Experts of a small language model.
Experts: 96 SwiGLU neurons an expert, 2 picks a token.
Training: a variant of SOAP for the experts, 661M tokens, 6307 steps.
Below are experts of layer 2 (counted from 0) of a mixture-of-experts language model. Rows are named router (the router's row for the expert), gate (a neuron's input weights, with its number), up (a neuron's input weights, with its number) and show model dimensions 0-127. Each number is 500 + 40 x the weight over its row's rms, rounded and kept within 0 to 999. Numbers have three digits each.
After each expert's rows: "mostly gets" lists some tokens that are sent to it at least half of the time. This comes from a sample of Wikipedia text that the model never trained on.

# expert 31
router:463496542552481513403543528501507478517442549495491517443491478511577464465494522493496525482537403538465461471542469487518514496546497502489445466433494545431456525453487436441579546480471485502444532447474432442526452390504497503488449544509558522441547432491493538501529463507425591455470522478496458453439508539461484526478543474509517509497499503518584504567486511503461512504576
gate1:494582516548481468444593551544502503537470529534491550504519476507522553525524517463474511397559433488453489539452492446530531456539436507439453467445460477479465555527494490539537448455481470490562474515515565560551467511535529483525447484546515492540572469465503518486452529504449499484436523433546504502499516566388480521490527413496544493452470531531470489543489456501577501492547
up1:546547515541493473492458527482447473501514453480549486446532499446573516493514429512483518440460514561454528478530504452538482467526486484527471473514474503470500458518475514586500537539566519525522431488485468486603465439460573492460581599476486513521481529532528454532552524459467442580546548527518442546493489606481469466418540499516509523449524543509463444544533528430517479484466
gate2:453515515540494445467460505503452561536510448451505547478547549438502493487510463481487495438462529481458533548554442500476544447511521535554469518479499515391498519493443498538505538479491574409430530435530444510531488472477510523537567547527505512452580501515498503551467493481560531577462490498576558483475443445518442468433466502508547547544536496574496477508532505489570508580460
up2:534566484499504489459522486500486474510512493417539459552492443469455552388506496494473465526507512452547453483543496530442525419453466579500478553500512477442489500539517488482501454511536418549551498485530493452549475442581464452446462442496514468518520428415522501536517513439529397459515514497532460513458413492505578472449527486511510527488483509505476565496477483450554483482426
gate3:508459480510440496467513465485470511521521565478511492528563542421532541474413491571453523493442461443459468472539505519439469505563486498574488487451409483534515445443499507508509535468491485439501505445567531555548459371481509483462547549524494470494522435495494486467522537442484543513532501541487508532572493502482493588457455593427511522482516459477528456485506472476567471542472
up3:440590484512531463494512456546558505467511454493475517536484464459541432576509525460472513574604514616462513422453483496488508498500530503469502580495532515482415520574517512542479454481454454524481482538426509514482433442550518508447455496431506569544476538478477513552466480556512511499528452547514478530446468511538557540480453505466471539487467492466523491553412492537499502487510
mostly gets: "al", " main", " trans", " Air", "ap", " lead"

# expert 6
router:454547583582545514524532479528507492497498510507451490472445538464536520509557513391506530455485399522499508506557506470520533505511455533549414459495469502515461445435533516519561508474533532509522540463440503463565440428480463495503492485490584489450550485410515458454517486468408550468492473464495449501537492544440455518504600545508528550490499464491494478505506482534426472544498
gate2:540556521539526523486380489465560503483479575536531435474436523501489487481569477491495487440583461536547585567486532510488464529431548508555453506503500554491513481507497519448579571508502545442587493544520460501479496468548431494523505527487510439529519496450508525536449565524459543503561518509499522554465426548478448487507549553524541504484418520535523568516492464509484470518492
up2:499535457507507572493518467523475518517487477536467476562495460477495556458489497458452515499538437480465510569496552458469484471543470511447529489536544437478444494491583459498471532509448449524525425487517545539424508498540518464574522497458456497496507540456552555428497455556524471512489522525491564535462500394442504595465470498518522506507509542397523528445440512499465592494418
gate3:518457532507499541453450552571443501498495541419498479519540485536499574417545514514446508487464531406516513491497526568471544470527555486527408444424526485533480486456472539531515485460549564528444543434517493510521507444437554486426558547488515501483542581506483459494525455519463560499406435549478538486490465528526453525471498489515514494454459523487549475448450489544479482523448
up3:493528483484513518527485504494516435521486528478506488471567366489476516441486467455537518527589531487535532527462458631516483507562460481498601552529474498440522455471454467545442509520561452452492497533525490506555492470518541473487474498517459522523544490489488513530466492541541495504559442472450481582558459538478558528500552453485577487561563559406468523531485480513529515494508
gate4:513512540433536546523440537442550504524497470488512480483424485565433537511499530482521484477564516566514498471535528468529514545578458503580496499566533521523538547454559514511480528546479511443547531432475447538545528474518437562518460461530553460521579528471506499492444547519513483452530485537475446451437507558431485461508488484531450449532583479520504446509435483459429489582475
up4:501527486465430516533511515531428492490512494463486512612602477486504469462546480533583458570489488561525520497482484501456477507494476561563437507461527538556454513544486521543505441489611496531520380495525451486576468475506485489522514510489483452503561535512529447490532471529518547527434444577481467492470461441536480488540477447488461492502527454514550421515565507522517511549533
mostly gets: " similar", "ospital", " close", " making", "ar", "abit"

# expert 17
router:495486534551527487463498543476513420467497513504520572437484522518598517526500441492464490538537466528486441493606480482502546490584509538478494418478495477476504456522522471518506476492566510506398545512499516508501511521424363490450472534540539530473542539530524489533486426497377528508557466485424498443441542533488505470514550470497479520542506470442501496510471469514496447465493
gate1:521462539540491447521532495416499529434507545468482458475521508516489548477483578497508460578487450547484438514564535457479505525465530532445568510542489554506486438603454507428527510530528469472466478429496507446407446510572471467531493471483539520524526489517461495528464524570495528502543536429548490478551507398502450456447482481474497557524493531543483515498517502579509564459563
up1:472569549541491526499469595480560486480543464563531508495511435499587452492555511500538513506504494476470439515515514542543497509516490486548530478500503483485527518472429547460586588543437533485480530522500540430519449525516487503497496427489469496519566515531589498534419560521494526493530502454557476479492559506421465497460508445516514483520546555565451526467529572469597431487469
gate2:505548502474552533447499535530524548475492470448523473443508595546497486512510476528576507431483491530459518503516517521545445437580468525406496509530525420482528502432471457432520580464508514432453456516491454573448531457488430502469491460516522545499484574503523528504550491472419449492449487512536460483563472465431411510483476534487470497513519548456473459516505485486445419473492
up2:492515415551523534466550535509478471518549499511535465558569496425535520562447542486477452572505478456526450530477467532510526473467478486493464551452554605560436495514528537575516472547471471564485526446577512543501510509459580467509528455475479519522495543550476461552501485505555496516497451472495570464531526486471553525501438413504552504474584525518539453477535515516530469417476
gate3:448523547467509533459514481463456418528517528549440536428558555506581437541438524563515505525507461549505483455540453489475474509536552500475473489449492484503405501456515503490525530520538510592409598518482561504506490551431489464492519469553471507508488468509572491525498473400472480477518471535524537497426526528512490508561497478493527453555553549522501467446521410457456508500505
up3:547533493506490531521509556508413472518495541463517488515622526500507510520511463492590522516478492379449535519496524462441518542448441478513484461564594511561489458479530514541493478530511525430560462479505529522477490436527515484498564518552536490495444519477551500531563503419509495426432537531571454487478470479467456496442470533472446499545564566482448501459502475535474502458519
mostly gets: "ski", "ially", "pec", "berg", "z", "ö"

# expert 34
router:464527531517518515444503488432486507478492511492484591480431518511569563488521476547472481549523432438560515493574484462533491462506513581506470520477561511428460452450529483521558518455559523542451541386487478486490417481473457555520499497539582518474532499550538500477513502504457597459547473455489500462515520487484470601501512542519440487508442490430507470493468508516511471531578
gate0:513540484514543515437433439440491484415467506547493551541459555529429466456555498418521500529498492440556536501549518493470487481468508487491504449429550492494467408467558473456470481480525518532472468501506540460506470509439475520444435482510528519495492570451498515444523569502502551516424537449603518510512464423525535498513453448511534508436459476484515466619472480503500486461507
up0:482489431453470556492509550602509508542529532500450480496525492540518486596471520515480332541466491604468494510418448471524552524491458496537505478505469499525553520458449513562486574465462479472513562533490472505533471499546516471558514510450446509479529477431468484546510496507501462529535451522494511516497473552476510544467527472420479533539456532538540511460516483562500455542431
gate1:492469459492543529432558511458462511503488555526517569497483562472545489567516486496521447509547494491451544506467488486511466473493473573444502587503509483496446501506581480536504391454474521527537460433508543568511437544480479518554579484514495487478526465525484484531531526477473458484464493494473454517463467527492409585471451518563527399575569521491415507558468454471526504473485
up1:529517498553492513562454555529469563478519399519481475528529420516522538486491483463543476497545444492523540534509476485563482473457479412475525521424443501518549416434505453623515520528541509474537505503401466486532455434535521554510519445446552466456525507499430491516514522537499507487509502497488468527534521454494519505485573514439506519560518608475550516446475468554512468495485
gate2:475442562554485551505525560417567474498508520490530499482474511563572442453482539528496532470517534468507463520533470497541553548540475532450482566424483464552501441513549525517492540441495533534513474517462483513503511446506539564445490532489539474471463579484536434546482502536511486499451512511400546487455498527484447576549542472480426538454476462552576452456501505460514438556437
up2:492461506560551521513444519464580472505503482500419481509509523581453570534490509570488540507448402520547520467464450439429525476468541458511539491449505497504470553546494413461456514520491525523502552506479518544496497562464548523473471412561562542514407498563500480540504548530578530550462468529515481456552523496483499450478510483456462484559457508458536486441547484511494525463435
mostly gets: " first", " ch", " st", " g", " sc", " b"

# expert 23
router:505530522581516530449474484540494460470509567511471515472520548519555523490461464529476518491520452515531497433614467517469522434532491477510492386487466481520437445524521496485531484435539576429406535518481507517503528473416402503481480506488525454483549495492435440483454527481395489577562457450465494515516491511494496489500530582500484457532432511506493492492490440556518476513523
gate1:435416487505519455480525488606428529514491579459464549515506508513508482459473428536475512555515501475516468499546550496506504522458498511456469441548521471520460483466447468482499479488503521479490547513427442519473500496394486513513474508566506461502508569509478431462419523462517521499561474494480438561495536553447558508477408430501489430526562508534494507559566482445516550430472
up1:502528483596547435475561472573516530493496551496557492544527610498573537568502545422483566471481533545560497497567438489441525556458467598483527527473567420482549557497524406507493532511500494506555554472484509518503511476482468475509521500570506559546512550504500495513503512507437542513536480444546469467521471545456483483530516496419523534487512477514490523497482466504484537532575
gate2:511506449580575507516491473488452553434494440474469554542529508473445514508493460459542555557480516474472498488510485481505556482502564499459552474483623511468486416503549486532401467472481542455419515512444470499464453525439571507499456504506501506493527567480548546519576396503461525487477505518545560516452436502524516482492477512441447473472469490476466436505485466513565460536516
up2:616491511542514506465474551526503453528458454499535556477447471504538576516552529514509477556483549554443478461459507506395474524545518530474460508470524491457528498523489556479480469545608496453495503549521591515483483510470505562447517467526508506508539581475470507517453502453528443431526557461550503489531525507496464533536483475453478462559467612503454468517536462487572473557464
gate3:540499492495569518473461551512454550545547452449523419434507495518504510512488494576507409504547483480486498553521538474476469431510527492540433504500561489448455473527544450491492456506497582469450450441465506444469471551523461509494512455529517475493436530355481478446477448484552469502522519569547476437561514471562512478499438438447531531490498461469516491434537515517458483539493
up3:445502521457470538429510536522539516484541528516458509536539531519473528400474532521475499455517513572518532473515442460601467462457436582514473532487560455492513490395447509495542469505422539523536484539514475519565510404475534483542462463522553504548481514465516494466507417448506488449483507424542493529525539458449523551525528525469466502459482537512493447472484485434534406490535
mostly gets: " Ser", " Super", " Ber", "ler", "gar", "ver"

# expert 13
router:481551529539484483435575497513532504469432524569524522407442483524551549473550484449531499569563453428535493472554497479429486518514555551519459402490515488460466501535538474476569516486536494468457500405490437435489469451472493568546437531526499498424504507548455466494536455531452523463504484508513470496486542518520476539452550519509461514542514443470560506543419495449518498476531
gate1:468540478485547592488498456476501533415497436496487547413517525521509553519513533511437511471500488543554552535514491514510570484603600521519472457460506498531546522513531527521568550502544511524463503440457484507425514522472589559468497541494513488513544526520468575510624485457513587462533492543539465490484535503503527452439520519518473439498488527531433429521493529527499508521507
up1:486477566476470460471492512453540516537533534459438479579460443449539480572405481554564432478491506476528480499535462462507495513504515414524534497477477482489514557588386516558527522446530508506528431543528469540473492517547503472573471504478430505494491523464480494473420511473497488515409533503463562466519503525474519569484516449526509570544487462461598525536489500480443489495503
gate2:552505519508488489496542551503478478478403510484493496517387499508486522442513467418519493577563480464520456571497458496471499457466550502486443549443489440475560546475515489547486520469520543496478479502537486486512524459560544484531456508512463501490564474438475441495499446422461441467625481535463487411562529543513506521512467497527511512446389500432493482476481465467488521512444
up2:495443467542516544542453432494482550507539463489474515549551480503515547423471473537483454500496540519534452436500470496523493509516460563520537475472471504585402516537514536513499468524503467530503534541539471562562484474425526520463487519567576591482475494513506515526487531458563503553500475602474464484451406517532589481508438508502477556536546540495565491460481563428488472536502
gate3:546501561527439469529532461463532529448565562543518508430446523496529531478576481478508465458531519493487453521504497430465515548463532562497576507483531521489500521549472424536436470474561453437457503457517460525546489461487583460439428488514461526448496456486487512435476534508477510476535443546504521454478478557595425490528529532528503480491460507527610483527535444477532554530524
up3:496550498492509518486591538510524517479433601459519423481483514491474525485462496497541406482470453514431520514469495579452454531506524571478522522471450458543548520534549507467462530414539461490490540444494465507513490463458570457511428473519536477523499492475524442475562507465465513444579473513460484480528535469536491542498483492567492498492529411485563513517499483475412396462553
mostly gets: " l", " comp", " fl", " pro", " ro", " pl"

# expert 22
router:511511588565536510473479479506528514469479538511514509467524515501621506466510521436448464517583460446536502455579483454524480487513534546492457503508522501473455436465534444503541472461525447460487580384424489507553487492443478519487493531523554452463564436474478455491463530466474551492478439449454517413463516472510469513433558492557460487535478511441528454522470474462493513461488
gate0:479548536515532458496506518456555576435503527484475492461534546557512502524592520515463490489489464466525473472545466474577461522464514415501447537520476535557475466504527503466510452437504467479447549507484502523476526544455462552465478503499507562459425487472542496503555445453498442420441517433502493476543588477577530565456390495531470503531491432473548459518499568513496544543474
up0:476474514499468407572525495521525487431405457439490465478534498497513525490468507456472529501462467476470489527482455497533470520482480458541433464515478440502579484566485475492493435505466478450493530536497542430415472491499518569518440523572552493487494570523522504524399574516481494514490522408486465472586532469524419515511499510487510437540449416472476512486550488566469510551473
gate1:562526558477505551514431524496423540507550535479511509477402566497533365506587533530439443475554551523505493471536488551546549520517554497496521497530499453466489509506567482541530434491537436504506516475510484472518443459520510534527497572515474534476474485458451460494523531508486487430522505402487502475395480433511462507453487474455506469496545564493520510480528563452500505561494
up1:439495571497530550494474512531494526521507521475551431470558484469561539546508460511432497501529523458484492556565502427554480423550525454471465489479495527528549549509477519535485525531507492433488516467492506528509555431579437506575470502452441547590503463463506472576557518555500537405490520436465519437557516519456508410425507496488506478421476530459501523483520496512551510490486
gate2:509465501454566565551577538447528479456481486478476484523490446512471548523466438507469554475527562457508555518467510573468583434518556559564554556479560522481431473492528458481535449521459474434569454519495558558504477491492437504562478458514496492535489481531551448515533501555599543502475482517509444519531531523453462510446521493462443546560529538469495534559486465448459516517489
up2:502520499436531450561436513538470440449550515485491467484460531537628567494464544568524545456475489452498568538493500542510534507546400487513498451540511496518465487482489512442525572463487498491456505509533526586464455411527500466498576588474524487472473484477482504571578538535471498498483503446455463463522494530555468480486454508433532574506485550507488476539521473482487532475432
mostly gets: " t", " c", " f", " F", " Con", " C"